{"num_hidden_layers": 12, "hidden_size": 128, "n_experts": 64, "experts_per_token": 4, "d_expert": 32, "d_shared_expert": 0, "hidden_act": "geglu", "moe_layers": [1, 3, 5, 7, 9, 11], "router_score": "sigmoid", "normalize_top_k": true, "routed_scale": 1.0, "balance_loss": 0.000716, "balance_bias": true, "init_std_router": 0.0109, "lr_router": 0.00268, "num_attention_heads": 2, "num_key_value_heads": 1, "head_dim": 64, "vocab_size": 11913, "norm": "rmsnorm", "norm_place": "peri", "norm_eps": 1e-06, "positions": "rope", "rope_theta": 3760.0, "rope_fraction": 1.0, "qk_norm": false, "attn_scale": 0.125, "tie_word_embeddings": false, "parallel_block": false, "extras": ["capped logits"], "init": "normal", "init_std_qkv": 0.0461, "init_std_o": 0.0572, "init_std_up": 0.066, "init_std_down": 0.066, "optimizer": "soap_variant", "learning_rate": 0.0113, "lr_mult_o": 1.25, "lr_mult_up": 1.11, "lr_head": 0.00823, "max_grad_norm": 2.0, "warmup_steps": 200, "schedule": "wsd", "decay_fraction": 1.0, "decay_shape": "linear", "final_lr_fraction": 0.0, "batch_tokens": [65536, 131072, 262144], "max_seq_len": 1024, "doc_mask": true, "train_tokens": 452300000, "max_steps": 3526, "dataset": "wikipedia_en"}
Below are experts of layer 3 (counted from 0) of a mixture-of-experts language model. Rows are named router (the router's row for the expert) and show model dimensions 0-63. Each number is 128 + 32 x the weight over its row's rms, rounded and kept within 0 to 255. Numbers have three digits each.
After each expert's rows: a language model's description of what the expert responds to. This comes from a sample of Wikipedia text that the model never trained on.

# expert 0
router:108134059139129120103162192087124165093161102090068164084126093111122164173150092146100118132122170082082095146151183133130105051104142173146146105079129148136184065141076112129097102178152118
What it handles: Country, city and common first-name tokens after commas, of, or New/United, such as States, York, Romania, John, British.

# expert 19
router:127130049096121137089069176090129141154151148094087152145098128105083108178114087172096194127091151119104109072155108130086120122122102173129119117130224109123090169193093145093150081163158138
What it handles: First word after the, his or a, mostly ordinals and adjectives like first, same, main, final, north, Soviet.

# expert 52
router:130100089107149112147111130057109216100138105110143110184110089081165119146142093195058141086070150122085125089104137153098102119104160085203092089105094174136152116156038117112083075159193138
What it handles: Pipe characters between table cells, mostly after numbers in election results, league tables and sports statistics, plus semicolons.

# expert 58
router:144125088137175162159126099104143143166154154080161116140054096055139102125153099178085110172141184090064133094177141147102164110108156172159135148101174154139157102155121087156097102189095181
What it handles: The, his, their, its and similar words opening a noun phrase, usually after a preposition such as of, in, to.

# expert 48
router:152100102115131138154078134094140142087150126069167146103161126131106111091153098134125103103099140137117145069136194129093181086128170102160158102120140144132129093177098097122113026138095158
What it handles: Word-final suffixes such as ing, ed, ation, ical, plus possessive apostrophes and hyphens in compounds like three-bay.

# expert 62
router:096131098103108147105125096116132147170196146104147142152103104144217097106163100124119171154103154099137081098132100087095128098072154105121118148114177133149152123175095109146120114148179194
What it handles: Pieces of foreign or transliterated names after a capital initial, as in H-ong Kong, K-of-i, V-immer-by, plus apostrophes.

# expert 9
router:109149150091160106111089166040107154135144184150059177152132105116165123144126104134120153072143162082091118103140203124079180071078131128214124127125142133173153116113057099116129112132133140
What it handles: Line-break tokens ending paragraphs, list items, table rows and section headings, plus heading markers like == and list bullets.

# expert 13
router:134101115123152183153109139101144195131168116026130134124122094100164132172132046138121120133152143114113122048158123111114127104080148114153125100125145141144141118153085133142132114179123138
What it handles: Possessive s after apostrophes (Kala's, men's) and the determiners the, his, its, their beginning noun phrases; also contractions like I'm.

# expert 34
router:105148093072143084138089184041158173128138143137110192144126117089152108108122110162124110101104124090151136087133149151113218063100156134212131141113153109182141097139072091138148135122125132
What it handles: Line breaks ending list items, table rows and infobox fields, section heading markers like == and ===, and opening quotes after Motto:.

# expert 40
router:093084130077129078171130144032144148167132129086093168106128115087137124148148087181095122144173199119128116140079167151108167126139143109149099056146145135200103132179113092128100132158147099
What it handles: Capital letters and short opening pieces at the start of a split word or name after the, of, and, such as L, St, bre.

# expert 56
router:099083093046119082107135174071175142152150173141107143115095081133097183112207071176130134100141170118137098116134157103109170112119144108121096132113135141164139118148106097144082128115167112
What it handles: Opening pieces of lower-case words after a space, like p, s, re, st, br, as in br-illiant, crit-ique, repro-duced.

# expert 46
router:117125087136123149171056215120117210132161127092129149124108170098149120087146081153092172099127104087093116145152161091089145078101199101147135081101125148120141072135077099132132073103162125
What it handles: Field names in infoboxes and taxonomy boxes before a colon or heading, such as Known for, Genus, Species, Country, Branch.

# expert 10
router:130094081135137132105091155080115127188175142140119127112131126140153117090093061143104137099109124113098098087157127130097126074128180126138116078076127191134207107137069133078110149177100133
What it handles: Month names in dates, often after a day number or before a year, plus degree, minute and second symbols in coordinates.

# expert 26
router:133079137144157138129119118055077181116161101100105147136067121108160097161133119173050143062106126130073100096128160130071099116098157113173079012112133136128124127155056092112101119133153121
What it handles: Pipe characters separating cells in markdown tables, especially at line starts and in results or score tables, plus semicolons.

# expert 59
router:135103098114184141129094141113146145112160174139126122143065089068174152122178049140108138095130182106074169103109172100111150103107141132165117097132113099142128066173144051121116093173130115
What it handles: Adjectives and quantity or order words before nouns, such as first, other, more, most, high school, historic house, eastern-most.

# expert 4
router:065081104109145114148125105083156130148147140156115172094079104080132144180158105196114128155096168086124148084160149139101086078139153169207149062119153133148122128115149081107113079159125142
What it handles: Conjunctions, relative pronouns, subject pronouns and auxiliaries in running prose, such as and, that, who, he, was, is.

# expert 12
router:083146101124173136090158147123122144137172135101154147107131160094132126136135072175038117135131189120123112080162180114072124107122138139168117075153139136182120173154132118149099123122170124
What it handles: Single digits continuing a multi-digit number, mostly in tables, populations, coordinates and dates, such as the 0 in 50,740.

# expert 5
router:145058134139206072173147169102163152126171120121135154167120092112224142107123091140113186094109164126078133131106129119095155096084100150123083115129136167144093087138130085089108133121103177
What it handles: Word pieces continuing a word after its first piece, like underw-ent, self-hel-p, Rec-ogn-ition, and name parts such as K-ant-urk; also % signs.

# expert 45
router:132111116127134154102124212114145172111154165100105188089117158133058201183165113145095103114129196086120123090152166125102141096181153150162119136120183164162143093138067106143104086095088106
What it handles: Middle or final letter pieces of personal and place names, often foreign, in tables and lists: López, Liutprand, Craigieburn.

# expert 31
router:126111104084173132128129149101149153159170167094130155125131152081162179105147104179092134093142165070106131107129143136071126113114158129218130133119117120163099104190098109107094091189133224
What it handles: Spelled-out numbers like one, two, four, several, and the space token just before a digit in dates or tables.

# expert 35
router:070059114094155112175121128115152158145142137110123182123112104107159103145130109160118175123111170073137137095111153099115163105161213163179162105087129155198186129151112135114123142174163176
What it handles: Words and symbols that join items: and, commas, as, or, but, ampersands in titles like You & I, and dashes in empty table cells.

# expert 21
router:090102124133160140097133169091125153150172093143119120100120120090113100145150123126083178111104184095095142111184174115107146082103167155202123113101129151133136048185135063054060147145107137
What it handles: Final digits of four-digit years in dates, lifespans and ranges, such as 1947, 2009, 2007; also century and ago.

# expert 51
router:117117072121142093168104129095103149104156112083091135079110082120129165162123097137000137106151140108104104107181166111131168131131167093118117145088092135127099101160088123146110160163106181
What it handles: Prepositions, mostly of, in and for, following a noun such as area of, district of, member of, city in.

# expert 47
router:115108101168183160083127150111108190166148169125080218165097084112083117138120117144105177131140145113156127092156124101105164086080146124156146129112170168118154134165067133147105105155153146
What it handles: Ordinal suffixes such as rd and nd, double primes, month names after days, and inner pieces of romanized Thai or Slavic names like N-ong.

# expert 37
router:086128092130174181108147213109085153118168153141111108128141073102159107135114113150101210146097195132083138102183169146107118093135171151185138107091144112121129109169145108081045130149106125
What it handles: Individual digits within multi-digit numbers, decimals and years in tables and statistics, e.g. 1.66, 7.67%, 2012; also million.

# expert 6
router:099093119095141159107122134115125147185162177119176170099042162153145123152143089158121164108155147124092137079178157156099087063123139131164165108098095119189144144127122109129108092137159145
What it handles: Forms of be and have after a subject pronoun or name, such as was, is, were, had, has, also wiki heading equals signs.

# expert 27
router:111096092106167131097138154098151121112190139076133166102090098118106131110176057123119099141134163080101090098147184144109137084106170110158164075118111133145127108129090095130121116211166154
What it handles: Nouns for fields, institutions and activities after the, of or his: religion, medicine, research, government, music, band.

# expert 60
router:108111099101132076150151141097160189189182147078153184115156133123153112165122118163086166137160135117142079079161191076128091112131185102202125122094154168121119081183042176116108149159118114
What it handles: Colons, opening parentheses, dashes and slashes after labels or numbers in infobox fields, times and coordinates, such as Kingdom: or 18:30.

# expert 42
router:132087102098149096173121126098132192162140180098120097121130118080175151182143086183083151118139189138104137113095137109117177101102169126145094086158128138153113103126109145147123074179164138
What it handles: Articles and determiners opening a noun phrase, mostly a and an after is, as or commas, also A, his, its, no.

# expert 36
router:120046117096159140161105161073129147162153150115100117129137130134174170117166120153067167081126170076171131109091146168080161114124138124139136150124157208150111149139102111149133096128107125
What it handles: Lone consonant or consonant-cluster pieces inside words, such as m, h, g, ch, st, e.g. wind-m-ills, isth-m-us, Wel-ch.

# expert 61
router:089117035101165157165102164117157137102151127075101151112112092041164121143112046110114167072099155119130107113122122145081144102108131103175117102112172173183161112157089062122101117198173152
What it handles: First capitalized word opening a proper name, often after the, a bar or a dash: New, United, University, National, City.

# expert 29
router:104124127086182120154155121083148166111157115091127119129109128088177133172152080211126112154138152094103142085151159133086135115113114098208110072064121106162167138139066134119071118160140117
What it handles: Semicolons, closing parentheses, colons, periods and table pipes ending list items, especially in production credits and career lists, such as producer; and 2022);.

# expert 33
router:076135127066146068144145196072121146137159118030116152166130106138123143130156119129072090119127144090140069111166164140087139143157151164217155110148117119129115102186127142161150124162153134
What it handles: First digit of a multi-digit number after a space, dash or parenthesis, mostly 1 or 2: 1997, 2024, 100,000.

# expert 38
router:113110126103138104128135095102155155169176089127161176130136109074132197135180096172102167036103153151101118102130170120124122058152146128146157121079134128176127102152133099108095061136158169
What it handles: Main verbs, mostly past participles and past tenses after was, to or he, such as released, dedicated, quoted, won.

# expert 11
router:097050053137152132128121130058102123179143121101070156127153099085147154164179125136128113125126168108111096149140134087089163114134166108158105085133141133193134111159064154122065126192147118
What it handles: First capitalized piece of a split proper name after a space, often foreign names in lists and tables, such as Le-ipzig, Ch-avan, Ib-rahim.

# expert 14
router:085107086037157117133091163128137158133182153075145137071066107104166159167149043131091162120129170098122098108113189122151163106107198140133064134086143153148149109106103130118133131173109144
What it handles: Nouns for size, time, number, age, record or career, often in tables or after "in", such as size, Length, record.

# expert 23
router:150078067104146146181093096085086143117145082053117151105081113102130178114126096154071132166186184136085119096156108133113185102126155119131096150115105163163086074145107062138125126146097126
What it handles: The function words the, of, to and for inside prose, such as the son of, willingness to, and sentence-initial The.

# expert 25
router:113145087115141136152102140082132151141153158163135114119131097078156143135143078180074140045121111088140100139166161077143185137126215159126104185113131173178134086155105128176106141139181158
What it handles: Prepositions opening phrases, often sentence- or line-initial before dates or places, such as In office, On 14 July, at, during.

# expert 28
router:127110113130122087104186140066154179128130118095159163154044103116132112133125081183122106087147140111097135129198148105098126066122173148201135127114127108124147068128048118113092135180132132
What it handles: Closing parentheses, closing quotation marks and trailing punctuation after titles or asides, especially song titles in track listings.

# expert 54
router:126121093090150110165121149119095156182160102091109144132119116094109136117135094119109143068185119091105142091117142138142153132138153134255132137123091119114150106210028121124115013140162186
What it handles: Bare space tokens after table pipes or before numbers and dates, plus dashes and minus or plus signs, in tables.

# expert 43
router:091107067113171123145122214097112180141138122094129111113096152056147117103125117143118162121125126126117124113161166112088116099067212148171151061106128134109143102104038126157105110088163141
What it handles: Section-heading equals signs (==Career==), bullets, closing parentheses and labels in infoboxes, census and taxonomy lists.

# expert 1
router:106123075135116145109129151087139152109164179046103186091122083132092122117148098141106103113168161102075123100193186131068136071065139120147161093113122130136141072166054104091119138166170145
What it handles: Last capitalized noun of institution, event or place names, after a modifier, such as High School, World Cup, Fourth Street.

# expert 57
router:110154126037123129119161120123101170111162152100111126125110107135151124102156101154100124154101175102116102117164170113083101113122148157241178108056127118148152110204145098142094132209129174
What it handles: Digits and uppercase pieces within identifiers, coordinates, chess moves, scores and percentages: DTXSID8, 4°43′, Rac8, 18.66%.

# expert 32
router:124104159063203153085087174121129174100150105102101177105111200096127098166155069136115105100117193072110136139162162095133120097157155140164143127110120158173148101148099117122086084155131175
What it handles: Middle or final pieces of proper names and places after a short first piece, as in Br-ace, Du-ques-ne, plus whole country names.

# expert 17
router:110064104127138106110117166062117100201151173124129123173068116116151124094079079171100127126123113137125096116170106120132101101118140128171173113129148123152155105181092118108061108122164125
What it handles: Dollar signs, braces and equals in LaTeX math and SMILES strings, plus nouns or noun stems after articles, such as midfielder, body, value.

# expert 22
router:107075110105136089162113142080155162150181122133107112145122153097156072107147110102093064099108198094145130133070110115110119097109144092134141130143148195133108143150118048107108099180136187
What it handles: Word endings such as -er, -ist, -man, -ian that complete nouns for nationality, role or occupation, as in Englishman, researcher, Colombian.

# expert 20
router:115140096133164099143104117094101149167124148149090131144081100105094177144150093186086173132131179107066071067108172094141109136112230112136142141122115151181152061117109126104103102128119115
What it handles: Function words linking clauses or phrases, mainly with, by, to, which, who, had, such as "porch with", "According to".

# expert 55
router:105126099095168111147121105103164126216175110168124146127153125121145127175136097175067122117091190115115117085092144107115136119132184111125136134144109134194178077142130141153113098191149162
What it handles: Connective words mid-sentence after a clause or comma: as (especially such as), to, from, by, with, became, because.

# expert 2
router:124105092106183182096138157116134135132135077079146115160109081106135149117136112162102141119120126109117122069103150162086141118108182098154152110142127167139152132134132122139093098192097156
What it handles: Word-final plural or noun endings like s, ers, ies, ions, often after numbers or "other", as in legs, Phillies, Reactions.

# expert 39
router:109073125127205091191095192088127157159151095100101157149121086126125127133135107120082081108139144115122098106137134053125093111179168141140175131130122131119125062137106097080066111142140105
What it handles: Word-final suffix pieces forming adjectives and nouns in scientific or technical words: hydrophobic, numerical, eponymous, -ation, -ment, -idae.

# expert 41
router:114117144123147138145108132090125161095150137119136180116123076135122148127109089177062158106137143110165113091204172074114179099131146156148090134119113158116149110150089116109132130196135156
What it handles: The preposition in, plus on, along and throughout, before places or fields, such as tournament in San Diego; also commas in lists and numbers.

# expert 16
router:092115082080156112133143102083097214111155127143088148110121098092176174143127118141117152105123160093107115127146114118110127032101184116133084092107162178143146106167103105146103086237118141
What it handles: First names or their opening pieces starting a person's name in tables, lists and results, such as John, David, Daniel.

# expert 50
router:153124088073145119178183137071117161106135137127134138073081124127101144158150113120122138109097150108113145065118135123105097110138100100206116151172118143112122120183102105095132051156088139
What it handles: Sentence-ending periods, decimal points inside numbers, and hyphens opening list lines after a line break.

# expert 63
router:095121130144140107139164173135102177165162093107068180169112089127121160130161101159113121129145136118085113098134152058084123098139179144158147133113115145117127069116045124132066107196114136
What it handles: Ending pieces of non-English personal, place and taxon names such as -ii, -ano, -burg, -anda: Fujii, Salzburg, Navalmanzano.

# expert 8
router:122114153069213119093109151088132151114162178124115158093103118159102157157190121150091213126141119059096107140178159089133115094159164140138139117135144156139078151133104098149072125161119170
What it handles: Short word pieces inside rare names and words, often after a capital initial, as in Cop-y, Wh-iff-let, Mad-d-ocks.

# expert 18
router:142075127094186147114125139113102134131130129127126111173171136148183145192205102136084170048138166102091147119111133123137151066184148104175098135090139158099138113155099106160075088141164151
What it handles: Short vowel-led word-piece endings of names and rare words, such as i, a, u, an, ina, e.g. Cross-i-ella, Kurb-a-an, Pry-or.

# expert 44
router:109105122115164079188130151099138192150131125128130118132134117107198142088154105132034141116101207140158112085102154123052126108091121164153150059118098126166132116181115116179127132138159157
What it handles: Single digits in scores, statistics, dates and tables, often after a dash or decimal point, as in 4–0, 0.55%.

# expert 7
router:075112106087135116116194128093140146151170134108138171104099113137144125160151036205103133108126141090079084123141198109128104105126152091189121092143159121144123080180091108082122086151126135
What it handles: Opening parentheses, quotes and table pipes, mostly before years, abbreviations or numbers, e.g. William (1821–, Hotson (SCO), "Deny.

# expert 53
router:073136105098096151089146116097142137153162101103133134157128140126093160170129099138032075138104158110135112104156140110098142121136138136253063072113142123160118123183126142101160109164147168
What it handles: Single digits within years, scores and statistics, especially the second digit of years like 2-0-05, and table separator rows.

# expert 24
router:151138097120152155135143174065093199143164173092107154092130082095182111135177118170084132136100147119120120134175139113100192108074142064172149075118151166173154136136111133100136152175138108
What it handles: Single capital letters opening a name or acronym after O', L', quotes or brackets, such as M in O'Mara, NSV, PNNL.

# expert 49
router:096125080114113127127152173113122195151194141086084116092114061148178117189202108161115079106140163105124091113105141106138148083141138106158102126115165158133144102137091109098146123165124107
What it handles: Middle or final pieces of surnames and foreign place names, like Chich-ag-ov, Jen-kins, Fish-man, Drumcond-ra.

# expert 3
router:130121054112180091136099188095122120161181090093153144146149103129116135162146066163115186131118134110139105072135128136147173066099143130150147062143208140152132169159087148138133125135112156
What it handles: Singular common nouns right after the or his, especially in naming contexts; also slashes in fractions and scores: genus name, song, 1/2.

# expert 30
router:115095091139161155136116186114092155108167099139151154149115040153148121121190077189131118123125144081105132107171145106108143105129173092149133107152166122142116115130122081104137123152101141
What it handles: Middle and final pieces of names and common words, such as le, ore, ence, ings, ization, plus sentence-starting It and He.

# expert 15
router:112091113085153121148166112094155142102162126142136146090089115121151178128108093104106153065102146066135136060106130110068122143139138136235115143164105144157176106133062092076106135179159121
What it handles: Commas and periods after names, clauses and numbers, including decimal points and date commas: Lambert, August 3, 0.89.